From a checkpoint of a small mixture-of-experts model trained on Wikipedia.
Size: 14 layers, width 256, vocabulary 3634, 45.1M parameters.
Experts: 48 experts in each of 13 layers, 64 ReGLU neurons an expert, 24 empty slots to pick.
Below are experts of layer 5 (counted from 0) of a mixture-of-experts language model. Rows are named gate (a neuron's input weights, with its number), up (a neuron's input weights, with its number) and show model dimensions 0-255. Each number is 128 + 32 x the weight over its row's rms, rounded and kept within 0 to 255. Numbers have three digits each.
Before each expert's rows: "gets" lists some tokens that make up at least twice as much of what it gets as of all text. This comes from a sample of Wikipedia text that the model never trained on. Tokens count by the router's weight.

# expert 5
gets: "ian", "\"", "ist", " name", "a", "ine"
gate0:068088183134109144195106122159159107100050138185133136030087110076083133148107108139185106165129186131155108091110129098124136105140071136041103101156150119132108124122080120138096153099114061138166101160133155130087139160032120145057144125154104104139126081120149112174090150119124157148152140148120086076147136158140116165109127103088102180143063146132181133158182095092142153112138114133151099139101093181138099105085107149141114106109136118112114114178128196136134095162074143154141120182111100121114158176135119130133050099120085132135082082070173129111095145161109146157164096146145100112078116085119154144114158110123124135111100178064084115074179092169145095203101129152097151115162164127147141142194128165129119119181088085121135132117164118084188124109104119
up0:159153102129150101072161104044111119158206134044120119208133172168179117095127150107074158113133091127090134159102115143146105181131165109200165161074113118143122138142149148117128138198150185133081149132091124106138138112190124132214108113091180158129103155130110150084209130128175102101085115102131210166139134076133105126144128126135159057120164121165069113095070166141081112152138116160114147106143113091100119148177147139142119156168115103135144147100163060094138164043180141125139158088136164138125109094108133130128203156096159118079136171187096106138171119091157128116096158097115147144144150143109132142143116138120115084122152114174175134145111147077119155065145124120161100146087122082122106120053152104152146168079142154128110123175084123144080135163143141
gate1:135140129118136105137193072088136122120145150122102093132172086141139140095104143172139165168088118102104127179146086115077071138113172159149155146128129148047058124091115082094110159107113124120089105093146086169216115068068139126037124116106094188104120138172144105082154121162109153174169173128123132099070118147069158110177143134122152127128114135143108095156066097054108079067140153155151142172192115108117159096066088181113125153059164117111106103135091140145172116129125149165163172133109149090083099150115062164179148097135099118121111081124123137164184088182152110131124101161124181145121136148106061126095103149144088080119119127102144128121116173118118130149173087136103164098139128089113115093179108120109114079128150175090081094077141070129120125091093135
up1:099127135138110122150041174156103122129109106155146175125095172125120088157140136069109072125179121128172102049061123136188194139134087105102083135115121097195211160153152202146174112160129133140150152138110148126067131165167149109221138180161188074133144127092131131176108134091156105091107057142117123139186117092173085155084142123166084128142155112153121159102139184192169172168119105105100115116076127151138103161145156094117122114185097143129152132084154118125086135138149124116106080127140099174150137077161172125121150161097147157133163189128161110086102184086100142149145141132142082088142091146131167124191172101131191154103125145159095087132140107124162143094116150108156093149102137141162144162095145131155144195132107090140153153164095161158121136206135124
gate2:142103105108166091123106154114139130110147142161165097130146106124046194062112105157112120153127127066159100133158152122095103141083061117151064176171090167085114143187171058097108100106158096177108118144131127099098132082133149171113170136126109110093112086102131136157078148147129090122162131095144067115117191152118141200106173130078076163085165158162106122121126102074147101111121155106114118146130180109123135120106120061122187147094159123127174035131155130147100103099092143098082148177107099088158149167110114124208088142120129106147160128119143114082096107079086063186146146108079159074131188089158109110106129073145091188108148130085122162165177121100141137164122102127143105143096154191160120128134127117097061145150134156140105160133207138130155107097080131
up2:096146110130088121139160100113146142194103098106132187180133074099160130177172134112174126086168143225106176092117060146163131135129147116110132116078151083172179116113072215115110135168051089101093116119053098105144109172149140112126089108085101104160230201100144149166134074133087159151116114163126174096123108128156141096179105133187172110171105107071091118128130180129134100193111135145098118158156163159170154115114096138147082021099084153145124137154099124104153116134160151110135118088089122161105102065102123142097102084130133157106103097116145165130119123155107166102155134161206117106092160137085121143109155163104179132134120141162148126085085083126105132144128152101117166132175130114115150092133129136170138100126131081075157120141108100146125117187122110
gate3:139153153137119062124189091124145063179142087069068135131120056123149159131149115154182086124090126152102181134163166123154113117076103136137135114137126125115153187130067159156084120171106122177083156142140130148120093135118130090160149158114174087139113146083152135109125076099158129135158059131093139084096146134152156159146111109083102097071188194109137203145083116164205128117097131122139170109102123170182150139065145087162137116188141135075131161079169146144143102075117137082159092117113137102121125121114103148050090156075114174113078081120140154118104132077061075165171108178122101074127139150100129127134147121096123133133100098113137144102098190131183146160093131120132087137133082158125109178132097086190193114121152158193159105078124137171121114111120147
up3:072114144119158099142147131092134081126153092129108133102081085115134140203121173115157157163151118164078160087127154122169082089139107063144133082175180099178110159155094152089112107135155128120138127170117165121101124124131099143122171151122170108188109169098175089142046123178071074112119104192071227134155143166137107152189136177112133104128138122050115150151180114123150081100111090113124143106144085119112141136132134158150142119195136142142147135134161196085106094127110145136145069092092179139165128069139122129157102148101085135070117118103088130100069190095100127188167104175155100117118165129125100137083116106116100196144163180148116115161104132073115154139087160147136109136158082159122106107152111119146205068107129096158160121151154145141107136073085189

# expert 15
gets: " P", " D", " K", " R", " G", " L"
gate0:201135172131115068060130148095084159055117166154149157094058150125118098142124117134102159155124058152086125087179128142169108154146164092159133099135080136095165098139092149134110049120104199168086148158120112168097091124151146131065173131100116169121174142118097105115117165073140111142110124094123140081107106195097090093188090106060087119156072139147160091089143131154094190142127083081140159137112114132087150162110111086099126109171088058132110138073140091085122104153147158123104154163166146118134158126070151121123107200179129093143147142116110122110126149180134088119145137182108182128072136182170112091136129088157127099134103138154093055116115140164114087097165092153118102153091124110089074170134153120168136093152072134161154118094143113113175126138093171
up0:075134094135108182201139095148199072171120077112087128119215097147147167117103115145138109085142156097163160133096100090085137124090099167099114156110148113143081176103144108118117215110170063080160128112164124098126157158109108119170111153158099077144158115116152158120137119202100145116178135168113088169115141083148187144060169107176131168134188124094108138161098148118167071097128175176087111121125153142163142063141123179151113145086191171111112126192136136173133149128085109145174110075079096164131132110155113127122152062066104174119088099162144120168112117111116184155111113088128055109172113084061129164139113173149112136128139139114179178116135122098127165151098152103151162106141147137137150085139123135069130152122183119086115151158126142155102141096144089
gate1:141097126107134121181136127044113133144098165104089162112144069083120095146107164099133132073143065114078168158154127131086083178103125145178118158141126119113145085139113147139130199154118108152116085089236088184124106095164158173134149099158123103128164074078104103123150154120148101149093139113113141118049120120151126097157131128126125139139129101102151069101124113099144100135133176142128090085163120126180135172115097131109074137083176133157108155145118098125077138096111127056178086136147133184143166190190078105132112100105176180146193161132095145099147125132109106133156134111144156110106163123130165105153071200184098119078124152101090158155135056170100162144172101161127122076109142213145174099094083115064105135129107113098088150159171124106113071099129101
up1:122096141106143123193135146030095127153127152122081159100133063096129099139109170118136112086169059129117157156167135126084097144115129146185143151134128121125174082142110149119130179143114111164111081113226079190125096078157141187136144090135107090126162084070122115116182131121150090134093141132132137110033138101184124108143129119120129127133142090137158081098129121098111092159140143164122107068168107126168155174125097115124092122067174134166111125147092097134097141122105121046187103154138127191138153160180075110135126101097169181157189158146080137085136122130113114149146128119120155136096173134148153129152063197166101124074128158100082185156149058145121159145175110158125153092120126212169157105098091128085110131136106108108111154167166118131122050107142097
gate2:171063150130121176161054168124121121126189087127166116086177068182110128096139145061114138116152068090109138151103147108111111153152136132171112140188204111070123115109124105132097135040131141215142077185118137081061114034135112103117112118117144122135125084121189096120133030144156142111078127119129153140112189107088118115107103156132174189158166167104075154144087134133175097129118161150120132095108122154109118169115082091107169173113163161116082086155102128168144080116163135072130129120129128149118194103131133114116163112158132104147150150130134105179136151133073135106105097136110068124123128153107153089096128122138203158136097138155115147105117078122168185102142052108131150165129118115145158155146150122092153068132134095142141115081135136169146094161068167
up2:160057161125114178170060162114119132135202082139165136108176071171123123104165136068121134094136075081114142142085132111116085168154137136153110138201199109079123136089124116132106130031132143209130070166120140086057129054120112107131096124139154124143129091126215085118126041120145153108096144124135145160101181102092122109117095164145175169152164166120058167145097135118182104128122158143119135103115126144111136171096089100094182174121159166125078075135083119165142061134158130077120122114124112152134205096127120101094146124146131123137158141137123128182109158138064132092087106162115067127119125143124142106101111129139193144137071132141108154129127108105177176122137057118126148151125113118143161149143147108084122078135135107139136119077133124183155096155078162
gate3:199103122160130143110072124140142092124156067101142125121134091109163142146129074077119195118135123104160149085099132147122131179172095150197112124201118143113142123154099178105149173114114145068121203080145114126085093127103087086152137105182112126138085110169124081157120130100187082141175162135105176130140113082152200130137115147153170105108135163087124179100124200104110187066124086109130148140160114097135109104114119147178111112101140154106078130096122106133091147149065081162079125174169146098125095105091118130129124079151142143129133150139141084115098160136106085133099186068146142142173140065124079157130180084162117162110190124171127109131152110118056053069140160083098169162155143180112164134099122137153095165105092154194176129104114112170138147176154097
up3:056188121126139092156174123156159113165121142144150106122115129153155115136082153164124106186160187104139135102156131139118126095134084142077114200085162100099174124108128057162140173145107112180109096147139123134148102125168134147107113169070157147090191092105171128079117155138127146157130153126123131161154161183106165124096145067137096140148076139130156145177119103083141074145115145131078085131131179146112153189132148165144131113139144146177130156195110168109202124113166160072147166087069145100158135155135126075106111130105188081143142134100155184160106062188115147143119078163101158151135182191106105113210124149076143161123136129103187118155142140154227168116118135186129115126114156136144163107137166142115074120138160121094141117169159095093093181135144209

# expert 23
gets: ",", " and", "),", ";", " in", ");"
gate0:118137134205055102178133103090148130077186140137133063088109141042146068145110152123146124166078132199103136066141154128139094115103178132168108152136165142126085115124190179168076127112158168132079087139138091119100098141128120076127199136075121136149073144060159161148138134168159134091139105127099121104103164086128116116133129060138097140168107125114166070105147095179140147148123118157163128163079105129152129189096157115075106170070152144181145128138102162068134164140098151105138120083121136172150154126054200134113173129141145106131103091163098111177121124139106109139144080122142136143134129141168124117107162165098162179175104135093099108114101137093137106180060136110086148131113085129114162140120134165142183124167146118135100140133124141060189117034085118
up0:093116130156111165161143182131145123163087167138143139119123132078170077084133161141152154167133147121169121152118216118099084017121101117087084131137113104093135135139151148111141106146141118110137160120130159144130121144092175104073194152134168117185161158165062103132142139100173105154165099107159159149115130120172087137143106099108089191106079168119196124177167141126135188116150123162105128169164145100155103114145089174101160127125174093193151126153125151118112131122052123139137188164148163183134127029111155125154115139073197094124142121143157121075108073121109176110095105152077071105145131131177147096114144106184150116178121135053129121108160102129113088128148075162127163117130120061129092129115134146103123092229177148087145142095124157171145140094110150
gate1:125141147069160137113139122130171137183126163169166182159099084139121118109123108175047115102108125112110090117157148173098143097085124130143135141175151172071172107127156151176168142147122140148076116114121182118103093168122093111044106122113123105139145076071124136116143174144151177131119129118121120211134088152183121183091115099125118073150131096137169203112064160143059114085087156121117092145156133132189119121145110128099153131120163154074113124133138165103109102052159134151129114122128143125180161172168155188060093074132177140155089145156145133116128207086131138150053166127204111073140143158098083103107140164187116125151151126163118157148087108111138113122099137116079199082151119105145143157162168135107121169122156071074115180146139127113144166144123187
up1:148109045155125086126150150149098119100159100082112086110106162189116106136134162160154145138117155114177192139105070116108104137148152129117130151114071131156119136101096101128137072098153105064144134125097136161169140095136137162161142164118132153099116150160180127164135101149089127120162110029156112156170152092107150115151114153107136142127088123158131082128163049136135151134171171074111142136107129156108099114158072166087107151127065074162114115157173063112127168199123083177167178155162120128135148119080096090141183053088103157120147144095132138132068093180096116081092064158074149205117122108171146130137134066065118172115115099106072081086146097161149183198168135112180123145114134154126126107097123156147169107128084186126128171155110086120136112115111119
gate2:148150138171164079134205101142097167127173113108159147138091134043135121086199105123139135161132162080082119125070162103109102177145115118147144115086118188152178099100156167082142134121088163139130136135097136182129140157161148147077093177093073110112151177153091153090167099162156151094099149128085162136144154123076126145118075126150045151112156107172155118073094145122097066107184134153165112099152104147099112153122112097131174144119141152126087145168155135059107149098148159106144092177154158108156160154123104113117171171136142123131131203129141135204149151156163201144151161146109105140099117194104137120096116150172122140115144100224116112185177121152153121160145173060097124111170129104087116106195165175110097148114097166108132140153134149142093095066157170
up2:097105073111079165101073118157152128114144171156098130120146121177111116143090143132093121112112074183180148158168107190145141079133112095071097132186142087106069156162093114158140122130147092128105117139169134084140123092148059101105180089163187150104107038090173096147108142083077099156151108134200094117100101122151150090111174097098197137112093144106108138198142123125147185141099098131099146145156125077153151111140165166119067099145109134132134119092117122167094082151136093172095157046140104141107099075127141145133085125107141093129117061104138098074071116089076088123119087140172144148146133093158140130131141107142082091132094137053095133079058115107120127121104069180136128146060122177126126138056072085147129130107144095141112131108140113096170161139117088
gate3:150142143165067036080102163063204134139189144123141115134125133136136128130135133118119131079101141081172165120139075135124108130073130072157136140140133147132078124147207111059185125144135107075183147060130095144101161176106159105139099158160128116132116150147096143103111139128184168107104195045092159133102147171145140147155126149128175209135122099118154126167187131115131090103151110080152145126155150114085114100169104106077123117146163130143128122151124126118109136123117093116150104146129107178125189092142133100162101145117123085123156098121167093102193118156140164094051065098152174112138117115140156099134100113170139153104140173127120043120112057121127128131116166192152127098197162127090188101183096130153125121127093166122075150086071127123132076190131174
up3:112148038064183152167172136179084166141108128127117162116126090141126133185173124123163159216134096176129112188088162119103162106180125167116109092155087116138146130108037148198105093142146137125083138169108120121139094116184132133143170109101149140125120161087148065146132109097072102161129094135153087077140106113144111134090129162131127091108085164131064130138103096118128170120073152135082132083141095116154133145056177140206136133137127151088101175162172130101169104140110208138133177142158103107164085129109059129091140103107143175105129109151074141131091114109115095140171132085133123137116164132177104099136166166094111113166088078143109147055115144132103137108143147060126122145056055153164125115099099134132155123141126113155187093172151163149115153081103090

# expert 10
gets: "E", "A", "O", "S", " E", "R"
gate0:123154107149131069094147157133110168073132095094127135191165123128133118112090123165169191105109035083187047084126070140150184144166138128152162113084200119156134140095137126106132164159137118145196156114076114132074165139096148155116142142142146120116124090078147113105182094134172142133135148139117147110168148177142088176167085138110108092121159134131059168097136155123121112139108177138190160103147107105112155139140141146118099108160161096152134162083067118114133107107101129194197078123102148141140131144153181130184113136100117137069154131187151108156096084195117143136101105123148130105086116172101134130179117162146171117128117134107156082137121078124123094119138136083119140162159215092065135146165077161072106104141150096186185186129073193157129091162144125
up0:110104159131125208142114104151148061173164124135132152074075119150108145131156121115113027142142209145067171137126174087082094098100117146117109117186065135112123150149133122141138115117080158118072106132157109150184066137151100121126135114092102115160129144176120126113078161098100100156126114129156068144095103099125168102047137092157145172120088131123190086165121109142130143165150120119077114153122152142140088098131119120126139128102096120085124084172162123157124129180188114083072146135160117124103145077121092111067133126120131102228105126073122148097147154079131108143138137131117138147154124094147136110085120088087084119196165141107100181130114150121149160136107082166128117122077042156183130148090156073197141187133103157099083063161171078090117152095132141
gate1:155162101169146125109117168169097123112128113147143134143161122127130130139163120156081168142131153086120114132152120122131150179210097099112145141056137178146137140134077147095155120112109154131169096128146138117147144146141106147080162061195062116132124120140148167134155131118072115097114128129118102127162098130162151157129113056067113156069111164176146084088121110125144108096099108139106096126143125109150128085185171051119102152145090104152159124092161139152118109150106163170135144085182134161126214110092112137103148116126088118168165141125124184166129100143163195111151104085059131135111176107137150096181175156122177178169104082148165174146119092130093116118111180119170164104124157177124116110124167152197049128123094160075197112119070168134123108212199042
up1:101115133133145132150118104086149109133155122153111135148121116118113118125138114099207070106057104109119119103112135130131112097054189132135125105217089079107108084107170083167108133110146095106091139149119120130158108123146113098183082204054163132130095176135131116089086169158168156124139152130150120136077167114141117084117113206151103116173154074113118193116150134163091161182160173097144159159130162128135116151106085187118125143113149105116076116141094130084137115119186123063138130176080076109133051176141148081160089117147145131103083115103117087064148152129086073124116167170187138109111058085140130164093124100178168071121148161086107110132136137115135118136180116097115112142143075091158119132133084133104181109104127153158055170135132129094160159075067184
gate2:135099131168108112178120139114115107201169154096080108076087158162140095130115104121207111172141176143143086127110113162114093113093108113192188145161202156132084103137158226115140127114104090122063139172108067207106165141132158130094111111129138139155083108165139128079177096138094118136111129149112178152112156144135067125169130156141143159179110204127087099125157092129095091182169139116107116154093079103139117182110127142153132141138098137133111095153121109117037072095132175120196109161093082124147133113153192110120118155130095115163102133128123127117111148125107144175126154129167154073113112147132102138162092098142127147108164123143098124120110135118213204161110106114183146124100128149174142118142182153119110069202098076111148066104115055165129099159109142
up2:137106100151123121159100129119116098207165153093106132080101149159124098114124103108179115189156179128153122125104116176123085111084112108166197122148183143133066070144157220103170127118115127114080129155115074183106167106117145136088087105125110157133074113173146126069170091165115127142126125132120198176093169122113054114166137169148116156186103216132078100109168095131101115149170145111107125149089103090144101189076110122151114151129068136125094109146134094100049081105126139080212133158077091114147152124131195117155147173132122090165091133131112127144110148130107163164109157109159143117110134157115114125150095098144132131109156129139102119115118136092213169144099119109165136115103124165192129112138168168113135046183084088114119060098105081142124097168116141
gate3:190104143137136123145065142124130105124099140146114088172099113122089165123133114160129127103125158047140096089143106131201103096110149087131128129018133167110133116134120141100146139141092184096099115161169133138129108117106150148144191128144168176149143127149130123158104169172164150148105139130113120166122148093156209156061146122108094078149078118191092144087146089102105098073162160162084178129117160064127051152144148159092151127130200082128136063123136151105148149167156158113147156118049174112120156174193129167127120038092096172093095129049128128127118103068119066130204106090147132116194115131149161130103100153123140117172112105102107136095167120120137086099151108130136151154084162098152137132125120172098114130121115094134097081129130067069165137171136113
up3:084144091106102144105175097116120117107115108102141162116149169147150066098106132097103129161135095196110125159108129123079155141126126165136156141209113109144118144109150145137123112122181074140130143076097119104142159144155079101099076096104105121106105103069140161129158108093105094144081104135121146115099097151124077115173094102161181178072185132073174133151093129134133153143120092066196072121146114181111181065127095080160115131135058161151108158127155117168160108089086085158112108136204100144143133109085123095113154168141195062141154147192131170153136132205160184145073146174096123102075182143119143103207152097136117178113164171176152134158088136129130145128116140123093086123139081163094069142127119102138148160117146201136176166119131175181092104116112115

# expert 34
gets: "2", "0", "5", "3", "4", "7"
gate0:147106162130119134214127136103137070126099137124099098126113096106148125199092120141142096108152140081082118118138107122072109188127036127111144096112120173133145135120128104133152153162117084113133185106075130202114171112147101110085128112142143123145159181134173141139086106112127165127092036205108162092090099126146131085142138108105083084110120115131146146164126157121168157088157094100084189153171094123111117169146162107198128116177156126123112132105136123091122162118096158187160148095108145102165084138145061137162108089107130172086151177142117085149171106134024147179153154116091105082123071144104089167108107172052154170126100090149084162072100104162069166178182116181090174106108160124144106102115141120175166136137082137127138160138145129175134137126114151
up0:157095134099148121191133115118166101144101187124106094082112093092157150145084133145122092125141120055124148136133116136064111172139046114115138101126102156123146150169160074113148109203120088114152180129124140160099184106165106138123128095155103095140165167111170153138093099090133138128077029177107171087109105157187103134121120119117074095106139107121142150123112142130158104091107124062061188131110097123109114138132151079204140065169133138144121129086114148106148146110096127150135134142095153109180084170153076106149111112110138143090146145149126122155138093123055177176131164148115115078076109132091118169099108162035160196124149126120038147072133117133084134187165147169116135115090124125139102044107147117164201156141061123152120155117101130144167144134113160
gate1:092126086094132161174176143121093126163122072141104079115168123108111082150183077087131123197115121145131144169077140131144160189159133083124151114106134131138083142133100192150149073180154129146188105147112109137054207107091126133144114140132109099085129078137106165090110125140099153193154140163169029129100131120123063135156162109098147172146160194160150107122137053149181104132079144184133125093078123128146101128149133085186153094132134111081132163147168071214125158139107169152151090140108106057126145110133183085034141186089119164147123129138125137115095132123070110143092074121161083118141135090149132119126111168133108098116106120184144079121133170142092104131098140120124085086111073092074125142146188158114119161145141106149141163099139148103138159117136124
up1:128063163130162127178149106130087134132132071129102112144096132091155101123126089097150147128134107107136113106117128111176128230140125125098091057108103122148072173165109161106167115189123074153175114147119105118147186149121149108129177134102094062031111144125074096091163107168137122124151120160111115107128144148107124044175150131093176131150147072111165171155156144181156138111102167143139081154076107205186107100151172103177141139112172117098120136136069156156168114108125155142115092158097108101133126170133105144105128178140089121119072130087127177132124148080110114152097148114143145135164118142122122144168123150078173141109150116146123114131166181107097076179033060092090115162120085136197133184141121105105101114103145037141136146145165086098168144074144120
gate2:163135158123098133161083143190137100119158102112159117069176093143132124130162124102151046138081104150167132105157056116158124149094162079116133173134123139097156144102130184128126171090103167133147072135128140134057065151095154143113107171105118130150096140106140049066149136136062129126126159148164135116169175144096112145132126112056121130091110136134137135098207064133182083150131126159075188172114137097104108158132126162093112102134131103152096144112147166124137096180127106145087124084165115123132133108155196140130112115140116151129124091061148179084082060127095135141136100183103139116173088128084144074129153103156205150095178154175092105186143156083115143139131119144110130075128123166120120154127154118085098103168123107117113125108162133166160106245102043
up2:086149121120154115076127097100159121169120138140129096171104169136106125069068091105070199105190104098100113150084187167109164106175091123103157123101150140171165121134173108138157064137150123117089158122122080106178187131156122154121143110156108148105123092161127141142113112116137137115112104147086144163101064147188135121151126150184188164143156093086085130141103161175095144062148157086193098085118084167152122103129081107151134147110092140124121110143120085197138146103128167072157125171062151145182162185123093124102127137140135155109130223133114093119152173093172117129094199066181080151088139140111157170144140124137087109181182106116191191087164100166133123120105160121115116175146162121150099113118110155141129196137125144115176143164111097143116175096176157
gate3:135118131122115155093102188160189067134120133091173095103160085106070103166101113144129117126160068130129111155083094148118203100084127148122104074102139190132083141128080142128101084111136116159092147190127132154151116158100167173122108119110129165102144151143105154096107107131149066163094136065177131090090152110119127090139138137112112160051100158134139130185114111111090166124118174118122102071084093127143155093157182153148107112140100138139188102128118143097083059169069103144155133119128119133171088139142111114112144154122087124124075103213183077157132139115148136130107093097160169122104098169141193118160069106095142148169108095162150126106197167130096158135163123196109117114107130048101118193181091093070094110150172121185188110156123087132106140157172081
up3:123179173203184102175120138109120174141112104165139150129117124159177165121129128130132067113091180121092173071185146118100100159160132102136142141171119068110152102143167115092184109146102108128135099060089173164132173122110099102165127124120115100158119100131144112174121145142171142085171091152107186156176168108178155182153153104168154123136097076187134112099131110122194138184107068140119154166125108142135082195121109106118114108130118103102066138199106134151159153111144147130113138117081135139123164069110123158133151057121134151082143151037028166127107184135102094112142115156138086150150125098127089144117175146149074113148141139089128117119137129150168096088106152139157180124126103151133138090085106187137165128057123111072109139042150185116143110103069122

# expert 21
gets: "f", " d", " I", " co", "F", " Sy"
gate0:146064145197138140177122183085093126146133091117117205130115202097173043116103156095130130194092110141088123102156168133122103141171097124146111117136140112115084146142105114113127039174163120117118140127105106111205148113134093204136132082083139131162111116136141154184125113128151148103114123164137087137171094146094148127151078128103150112060127139102166097166118146119071190116095132161142110076053080126183114111107151118138101111090180109077135133168183102122103129122124172124148136186172118163084089108076120114066148124166115082150043144124081138145138146151154119131155139091093166195162146161134105141119151071137136153102107130155192199072147102132062107111148137125121085144076127114166135119106137142088156175128156178147141098175107067121125143103130144
up0:137077117169114099112079200134139146119145108161130158099144134112115106122102165154159147104099140161132084119129160094156105055146167083103143139123118124100098141168079118121100100152141149077152146115132082088200175151148106196168115131152140103177095114112171109187151049123159155137085162184202087121114105120130163096106129128078158142124094139106119132122103185163102122138119135126067112139118106092190153093102209053187110154160154173108111112125109096201089131156161182126175174125151146193150102130123131171136144110149139123103147097122159084170144152120145108126194165121137162169103153140162101098096133153130153111132178114162191157109161105112160129196133128156157074127088082101132127179124131115081127141126167162088118039112092035091139131145083151
gate1:168128133120058128127238105143163104126119132087105151167181135115121113132104108146094132060080148128140124056164110137118132081093166116146098136171175086136132079118194116084097084160083097148110125101119106092126102155185182119120124133075140115112166140095192127151128141146075137135126164189180147129160143127110135151149139156141118071166135090131188114130109122190160090116082136075128084083107105145124103134192145101145129156092186158157091118174057122095146133136187074135190120174130135107062132139120140114146138130082076168119133166147200115119125115097148095148166132139165127138091146125178185106080169138136154125126163146108127097143093146088126109133164127182192140090159137103138144104107107182121185090113095158125114167128148118118150213129127225
up1:087139128143199109130020146144114142134144144176138099079098104154104137110147154121170123187180123140100143181077130120120127173153096138079145092089092164105119168121079138153144144085131155100142106142166160163133173072066084173124127115176101132133082110166081139103133131106170135113118112075076117146106115134136121117111082097118129189097136162136085153125149116076090187140163121172103156171156117124130150128067120152102125086176103080090158148076181124147116118105081174113062162075141132141184125125128113140108121128162172064148132090103062135144129125139113147093074111133092118104167121145093052165168078117114091145124089113189135141130180094173128149106096131066066108174090102145142134168142142066131069127111140087136150092137120140131109055118122040
gate2:158127147121092113167137140071139123097163117120107126152079099116095136114134173203123076132175093087147166149121174153145137136159194142132059111163105130149113176094141135094128177140117089062125131076103157144122177112104142163053157121151138089119049097070100126122100127116228125164124108166183112119096116135147081150148068169128134131143165106135202148139079137175101153145083112125142187078113107159148083131118148155108124130177107143075179092137161099161149108167120135173128082081210149091188112161115135133177090095141127108156149097107172158130142141118141131132123193096084137169139155126140098113182127148155143132118145200128138119138144144120173097115060150159167147243115133082102151110132079124162140106169104074142099124129098099105112086114103152
up2:144130096135109121164123083158156157126140121103065169155107137127113118109088137199143067092179101089129174099156168117100123167137186121112106132148133131130149159137151145086194166140159102087142154063139164153110120057121096202095154120159148112160110127053200160117096159106173197101097104159150064120139151112158122151131123178126156135169149116149222180116141133126075130155050090089136155065119106135150107108134115130092146150148180133114130098171113091178170109167117156147119116089191118099159123135125164162183131102155125085160119114140145125103141155096118090167120213070133115191125132116137097131189071124121109050171120165072099099127115165127122124085068139167130132126103148082118173119164119171110103125138173103122057113143088127104095092129121155
gate3:143108099144134149113156151123144123166154096117142117110166153086175079128121155130104124140085156127160095158102168108102128126112118115126172122106099175134170187082121099123101099092160127164125152101111114139073095107108147109105185117115178136110147109159081101115142094155217148105109128165071108142139161172099183127141109128121094172146161156146111109062162132199162092127143144097193107162082155110157043075112168137093194213044130067088106161110105104141055064132143114109096139115146121155099153109152109147108062107127089129099201154174117122188170079144115197202132099144090098131157128148095128118154132157196154128131163102135137122160112129158146150091141068178125104125147153146151074085099101083098151126217118093125142144139128149149100138152098097
up3:108133081134111144137127158162147037157129117161154158126094110087090158115109072128096078110093062065181119124136176138097127224185167138131095039116142133085091119112169127177169135119146101122115168150173139162088109109117126071098142143154155121080198140070110125108136160138126131072101098175109142083131100110067118109157143123125137114091143112082065076116115118159128064103105031134120155156082105107147094105172120084114134116095142138154104127118141073130143135163143159153082107144114104106118074136106067168104117128179061147092123105141122138179132134132143141177114106147068109139180135110116170148148092167202107117106095106162139078152136132140124183149128161126191194108132122160109112113096134118131135119120084159216143109129103188178160131132095135